config.yaml
balance_loss: 0.00457
balance_bias: false
init_std_router: 0.0277
vocab_size: 8192
dataset: "wikipedia_en"
Below are experts of layer 5 (counted from 0) of a mixture-of-experts language model. Rows are named router (the router's row for the expert), gate (a neuron's input weights, with its number), up (a neuron's input weights, with its number), down (a neuron's output weights, with its number) and show model dimensions 0-159. Each number is 500 + 25 x the weight over its row's rms, rounded and kept within 0 to 999. Numbers have three digits each.
After each expert's rows: "gets" lists some tokens that make up at least twice as much of what it gets as of all text. This comes from a sample of Wikipedia text that the model never trained on. Tokens count by the router's weight.

# expert 10
router:457495489481517516517541479518516538510492553501525502500507508495527502488492492533524514541468482487484506503478518490455489501509489482499526468480507492508465544468565509505480522515523493454479504514504512493488491518482499513505484480478504509506519522525486492467465504513501476492515536507483511490506454519528461491547497487492495523492506543467567462534469505507507496469504498494453526537545485482446487535532529510514523541525450481569491520544486554515452486526499475
gate0:501506509514514541481484472496546487506503498454481512472515550455467514496498503520497557529497518506500483517517525481533531536513516513515458529505474459508505480480472534506487469475501539503507484529504454519453504529489514495457473512508430518486496464495483503457488522509529506524497497476528427568559506476511515503513481491457534489495503493479472507462519524488522470491483500462447475492489526472539537504525454517521522514500468514574499496511465511506472512512524512
up0:477514497478507521527474492524569541507514497483499514503501488494511504532488489530528532513481497484491480511488536470524523477517505440495499540509536492483514491453523503482514529523545458505454532541539499555499473504493470509507442507482465483495445510515504505457503513554472507456505543522499497512540454517506494519506509498490507462494517502468551489476504527486523470508471513504500471493566523481487511461534487503510541516519473545535478501445468505506497461517498476
down0:451476510531545471507485497504469436477466512502491521532501460516507537485503514478470478504515491502511515500498497516476504508499508501468500474485460534495480507505504509497501501560490534511484507488507496517489513502500510471496548508509536494498467428529473448540546501489512516523506487504500495490464509476470479479455546503471513450488516560538458508485493445525491527468509505503447543492512495536519482505509489478541480491482542477477498512600513513492521500485469508
gets: ",", ".", " and", " the", " of", ", and"

# expert 2
router:512515517540504511510508507516505501503520479528508508545460514469473482490484529455511499502488495514475515504524443533491503517457475514468507492506490464467499528509460461536499524484492478461524514470507499515481515473531502471500467523454500519461476512502531527497515525500502472545478465466504503501482503521489508485474504458503493480464527455475484517505524492479482542518486512510493480494475496523506521523468476497496515498501553501534486475481474574535509522502504486
gate0:502537513473544510509499472512487480472532469423507498498492537490538546481485498494497498491487510484484475520548498548488488463450473504480491497476482513512515500479498496503492490518516504481502483502518465554546478520483530510505510489507537562478568503522513491527506538465470530483524476542488470525486513447484503497473508471492515487504548493518475545482550502475463542473520507509503492485493476497499461487518531497488516462539477505496487518470491518467487471516480515
up0:462483498461476473471555479540513506500492486501522528506508488493524446516477517442498515509469494458543474476519526503521487511536506508515512472515520466452474511494464489472494527504458475493484477510522525468480510522533467494527484499462518508474505544510468492477470491517436514504475514520516535504489481559486515544494470552500491559464519469490472468545494497500508467524496464507466466472517492515439542517511460478501510498483484479508465483498535465533492533491521474
down0:506523513527483482496510493543530464445481530547415501473520499543478548476487487489498492521484511458451455530468479515517533480527488512453516497499529452510522537487477498486504488523499521501516524493459447467482427476488508460468497482506454520519532491506510529501481506462479504502532499463471512498506510479507532506501532493537521519487501481504553477528494471562558491491505463515473527503506510503542542491510532506534498507485538551505493535430506488495488509532505515
gets: ".", " |", "0", ")", "\n\n", "3"

# expert 22
router:483464468543459474485470510454483529560496558479503537497484505477509512497494534495507501480466536481531468509524484475519534470441510531507504481479495491493465466453486507506502537521475480495486566476490490524513508511490500464517506478507539511444507468502510478526502494478536478497468467469506457530479498518476500479544510484528476518493454473522464553538498559518477494495505490494487512511502522534517492539510462503500504486494524495501502472471488484515540499448557491
gate0:454463469457460526546466506491464498475520488501489549513462458510501496521552496498489464516489497468556487476518523498542479533527499512464510474511502483481535489494517548486443457509532473535477495533472524486482484531501451519513515502456440505520525477521495489524518515481497508518527526491494500479517482537498519565496446489516505501458500537484467514484520507489530510502504510511476499498481506499521500533550478505487525511504510492504486491497486467564517525497512529
up0:478517492476519466516488529512528463517497510511493520503468484501472498526532514497514488525503512517543468508478497496475494503493479459463498525500514494506491490475488511530477489530521457501498497504482512495483497517443481522490502552510472522514523489549493475481479467498495507491518501505509475480501483502530482515532471519499506460528537510478447543488482492473509478497513508484454523518522473474505465504541493502508483527508558546499468479525491532536487524579544500
down0:514507517511508498536466479554522431493501527451486486543521467496465543474525525511537468474470499490468505529523533455471496497513515514479483505490509494483501493507485479503523491530519491476483520544537522504497473473504467509536500489465466551524474476492512503486516529523454530542502483533512513519470472516540528469480508488471496464445509516528505493477473494464518552514480534556487519510483512469535493444506501525535523499511465516499510465485514509519554506483479489
gets: "\n\n", "1", "2", "3", "4", "5"

# expert 11
router:489516501469490566537487496487487550529513525468534490514498499501528483482518486509541532490475479472450536514487533471476460493502472458500520451453520518535504530509519528507507514490495542500516494499516508519488507507486539497459506473475515515494514491475487527446481515522499475497474531520501540515497474495510504508545510521524492505500468483470517454530504480512512502510516529485481499525491499530469495501519491535537464561551443472564467495510439539504483476494544473
gate0:480473477520513469526481474470555515502532457460490529529509476479486509493556492525476508491527530489478496500467529523483455471487453497465489476497490511546496492512468467517466502498497487450486549507525519502483490524462501451494526486511483469481476494512523482539526490511560531469474479468481475480503512463488506526481498468469495545517516483520477475468485493549479486556480509546514536512477501545510546478520504541519527506450482510473495456516457482531502469493483509
up0:500522490460509503453512437477464512458523458506502481522533499522471481466499505495485485485526464557569529478543501466525497494538463477482527505534488469481488499491509495542507514515454501514479528498476464514483471497508491525523487483474499489508489534511495485497529497480498469515563487519479494551482537500514527521488477529520499474474469557552499480508485495485507530495517516490493510530495511493474515502465526536495496498444551457503494511543482517476487492517548537
down0:490505473444479498500517453482521488486527522498556524487502466503501502517508511441487539494492490457538455538498512460521519500550523470503520511529476505511481482498470474497444518497487517490495534467505468505500479533465536450535529466465482477505536519495472487504555513517476449497493472519504495519514530513502472545531495488522504511487523515495456458528486515504473459455466478508509533527509529511487515466518493516454498537456495522478506494491525478516500495493490486
gets: " the", " of the", " The", "'s", " a", " in the"

# expert 20
router:495473481453523485472514470541550525518493467487492511494552493482505491487495503544497483500539487565478498528543496473504478503551545490440512527512536497508483506498491453538497459494507479496482468500501529496490528445545512489510493532483527502567524505494518514534511494494524497452490460503537522469446501507525498513522538461493546517482490512486509475517483509553470471513429500476511503512567515486463503537486482446492456523520475502490506513489490467475482473428490485
gate0:495456522479512467572483529489502503530468468452505496477508510474490512461462518473494529524492462473485505531491487448535510483491526495553502521476466505515514507512523500522463512437491517519512472515517503497507477485498488498518487510472461519449529460516523475514442482525474494492509506496506553509490482493485469489526502502489455533484480481488558502503479522494472489491522480470470499515544479483495501475479505509483463514518540481508488527503520502501477470487481495
up0:470497494471469477503484507505463542533441468508511538468522458503502490520496478490527505525495493495526499467478535517545494458503544484531514486506490477495521497519502511508485494475465507496510497516497499482528484532454503456557495531487518476488482513509488520538496507498493527490532491484480472514485440506517451533525547522513514539467508461513533520464496548534500522480502544531476518511475510475531526481452440464514474526488502475508486495498509487456436495518472461
down0:488514515500548482483520487472495468510488469490482519515500500492479544469489487536526504527475456517480472483439503474481540495480530491474496511465500530483495526501503492519474513471467512504538493504498522443540484456504476497511567512479521519483515456509532490502477494514496506531501532465505514480485488485497477568504524518489526511506463444490546473481511539560505480501495502464529504479464499485533467478529492509481486497486502464471522502536509510496496546481489478
gets: ".", "\n\n", "\n", " I", " In", " re"

# expert 3
router:436491518473489521504542493489496526484476528547516528516487540491507474513490496509519503548481489458481473498480470474510452528502452495492503460524516472489516498484506541510524513494474477501507467518511509472489469528496498491492484513466505500484512545525480511464475517491515495504498525491457511488504478528522495469546505528494519509491530491492505459517517475481509460480479529497468543506552470494492487508498516520525503550501495492581471540529453577516464489510493470
gate0:506496503482513524515545502491489481538462479466520491519492516476551497501493480490502517499420530560471467495502488490467531539504538509520509489537499461476498512467504502547514472508507480528449492530513503471506482471520491503524526445531510503494487525477497489538509475505501492550521471511536476487485468469508475513489491496565498513495470466470469492547490503503420480533499538458513472502546473530492518464516484481514473515478503488490472522487501467430527520534442481
up0:531545482464493495469445525475527489515524532491535474472451503520499455525492492540463459474488459477486503561491484512525493548503492504467508498513511545495501450511449467476506484503476476526498512499489476459485508501504517505466511517486480484501480497472542476506471507489460497503477536517513519496496510502501517491505471520537511512492507490511560470481510503476488497508483518494475499488514537496517499482451496465484502529470499449528502520515509498489549491542520468
down0:504482447546502454464514518565533508516471512486533522515491476490494523498525483511503482501461516485522504499519535507462509518525485535504468487456492469510511491514537529526494509495509520527521475484473515489520474512471462522480488496510460523522503493507521457505537512488520504513516514515508481529481530506503512500441529487489494523473526480500520523466483528514527524484527518500496486495500464503488497510502493526496516482483489502543516496430485514511542498448516478
gets: " |", ",", " in", ".", " and", ", and"

# expert 0
router:497505509516505443515536500457484470489538494507471537480497512496516462473508525473454484545493453506478528532498538482509554476499534533491478550487533544497512476521474461498485485515497499520512542481479488445519489503555460519483477523532538462527462496531484499520487467480497476528467475483539506490538510479489490514434520487485469512524489473483512539481538509544480448495494497484521462459435471530501527476500526528508546531512520486490520493469485457508518478459488502
gate0:519468455522505545512532498531518488493503455501495488471501512498504548529542488478471504530440452495494473485465476512464512452522539523503544498507451501481561518524512488447509524504506538524547484456506479492499521529482529502486528506498487524486517493533485474513543475522507523507471481477483472522496485469489496511483518499461487472504495520492523512519509513483439519497501528486459490484544475507529529529491554554554499488504502495562509483470476508530506505486495502
up0:501514487502495477525504518573518511505494486469488496507487509485501543523541496469469520515501469495516535533452545522501480487478574526491496497562531506491504507506517508482518481523473542498500484459524485493475530494481472508488505499485500519458495485478491469554519524531509520502464507471472544503512464474463474527500542528489490477506509500466472529499525466500468497494479509474479466472521508523500513501501491538514515485521478549508441523472464460502508490513517489
down0:492503525510517486491522520486511494518556498481481475499521520485482506516463516523462508493484466565520524481513483548474487478477479494499544503505453507492475532477541473493507497494472529504505502493557493478459523452514521450503522478477522522527517488489477466517453491498513500492500549532472467503497511467450483519499439475478479485485468473533480487495453502501498472524483496472445519528456460484505472506489525484451512476492524470497521528535491486463487515509538476
gets: "\n", " t", "c", "m", " M", "am"

# expert 14
router:535489471523476473498493534526469509541548513524511542519527535478457497478514481462505464515485531517474462537491488511489511455466513496505454527464537449510498513461507524526487511492542503510521504492496489507472492514536482522501462502482489485474547481522515525532512518476516483477511519463523463492466548467469513489486468504519470485499504498482517509495484474483484465512503483555487502473504506498511499527472504492469518524535513537464461512474501529505502483554524468
gate0:544542512505509495462519477478479513520527488494469483533513500463488492506484523526524465523495481526508526523500535489508475461508469509520529483495495503516493448473482522510500488546476465490557529498493518522483480512507495511478512484477523468532506460495479503489464466522470478490481507490544521542521514554518485528509547565525530558500502515496509529526498513513551511509514469445520496466520501475489511468478535506479477463509495539447534511501482508482498446467536495
up0:496471541523535525487524525490525497534496484473516483534539514453515488466499494500512505469448476500469460478531567492488455476489514445515478491462524502470476496492547478496545464489467474485510530507467474482465516520463495546507515558535532465507488455472494542470512499491517510540522524508450501505490506511521478507477461481504497507488524474523497537511468481491515511502536502478505485492467510480508525473458473529563504518533471510496476530492521496527505494532493502
down0:497492481492529513503498507526478524491480471508495514517515493478460521494516501484467452544519508531526538511482517527481468497507526469449503511523498527505499504505468499480537527551458499456496488501513494524520497474536525515470516504504521512488517518467559512492507511504495508454513505494468478463492523496490477520526503490511503493515545438507475506554539510487459490507525515479476536488498515476507526472493481463509516480495449517468483434489487537490518484487510461
gets: " | ", "1", "2", "| ", " |", "|"

# expert 21
router:492486493504523480510526510541496517529527501509489472524494508495473495535496503506520511457508491532525508522520477517514490528473483531520498505502499497484493549477513503473487489450514520493509478510531494520477478523468497527495527498528503494443505496523468470543565525508482464443554514529488512479481506465512529500488523536466508457477461542487529503486480468495514494512509481526519472430538523487471482477538547527517570537551487516474526486483528491533462505478483480
gate0:513499514510509515503496518522499472482520464457508490443476472451473514540490491509495490512523497468499455496537531467494532512478480486452509464493502463567514464503513475497483472551484484497540503468441503523480489494476516468490453525503498492515490529471459536503494463489498524509514480483481508513509515558466517504498480535474539556499515513494518536512506488516528497483494529545521488453478481490476457489522468533479499473474510490475511503514521535531442513484483513
up0:510517523493507498516492521550514532497503483509506500523493522445500461503520492484508481512482508535484494490541511465552519499463510496478484443500513468491496519515506461523494470543473495500518553491471497490472522495438520502510485556429446504485490461486450497513491486487495513526531505524519473517526513457509485516497528530485503519464530479484566536498483516536519527482505482498512490446475477440490526477512491524471492478487494494508481513502507486529501521458499506
down0:505486500540503490447490476493514484530487512507497521485508503482448550486470490523516475505495509489550504480556465492466512513463526509477480533501474471495500488459482511500496464500527523529519458482523478519480526518503517522493483510470527492504484557482468483519500484501479501589498482517525499506487486476525513516476505482510494483490521477547504539483493527535560457481501540523508456524528495540523474537470507500527536476509522499468499506511542479504454516493503503
gets: " | ", " ", "–", " (", "-", ", "

# expert 16
router:507490493511514503500507457546521524486493462542490488470520536538462503461504490535441514496507515486513492491489512493531473475493539481450467535543521523497536455547495502517518482482499510499482546505498489459472479478449506481505528547483501535514510503466451502512520487532523502515524489519509496511499523503551520492483511503528491509528470477499463532512507517455494502518484518502499476517502440500519512521491474484473456503477490486466500483480515486501527508446491531
gate0:496503539500510490540536454546497457501494500458489529513544487467475508529471509495504507480502499524517512478500486464533491553520434494494521481508472505485529544527510528481468483509465498450491496527517492491531476501529544507503558494468496502474484484534520490544501517496492543530481525501468524500477481525479494477528510494489498484499537477473484424486478501492518482492503493534493456512523516513505480512457534460517450461473468492493483450494509497494488505520488528
up0:499473493553436521484466533475472516475483477494517543513517474498522469488505555513501484539490475519494490515520542495496525455502513490456490503516473510489496528505482418537489515493486519531494495512475537473487541523488466537502457477499517497515510507519495494456492530508509484494487500477525501512566483517542535531527496454459492518496531509523509502509470543468507495540526496479527532473509486528459461504527482536441483529478515521493485537502548494536501510508527480
down0:494499543522487505487489512474487513479497455500501528484490497489500540485545528507556492517518500479458503512490502507460537451474521487512490500504472468510450534465537501562508536509516475536520482497499500505500560480455471510519465504489477498551504507479462506501477467501488508505513524437570501516532473508559505548486511525489478527493472463539496519475519480484490531449529464509498493435492463586473475476465532527451557548506500489529488490526519533467518495518512482
gets: "\n", "in", "or", "er", "it", " ro"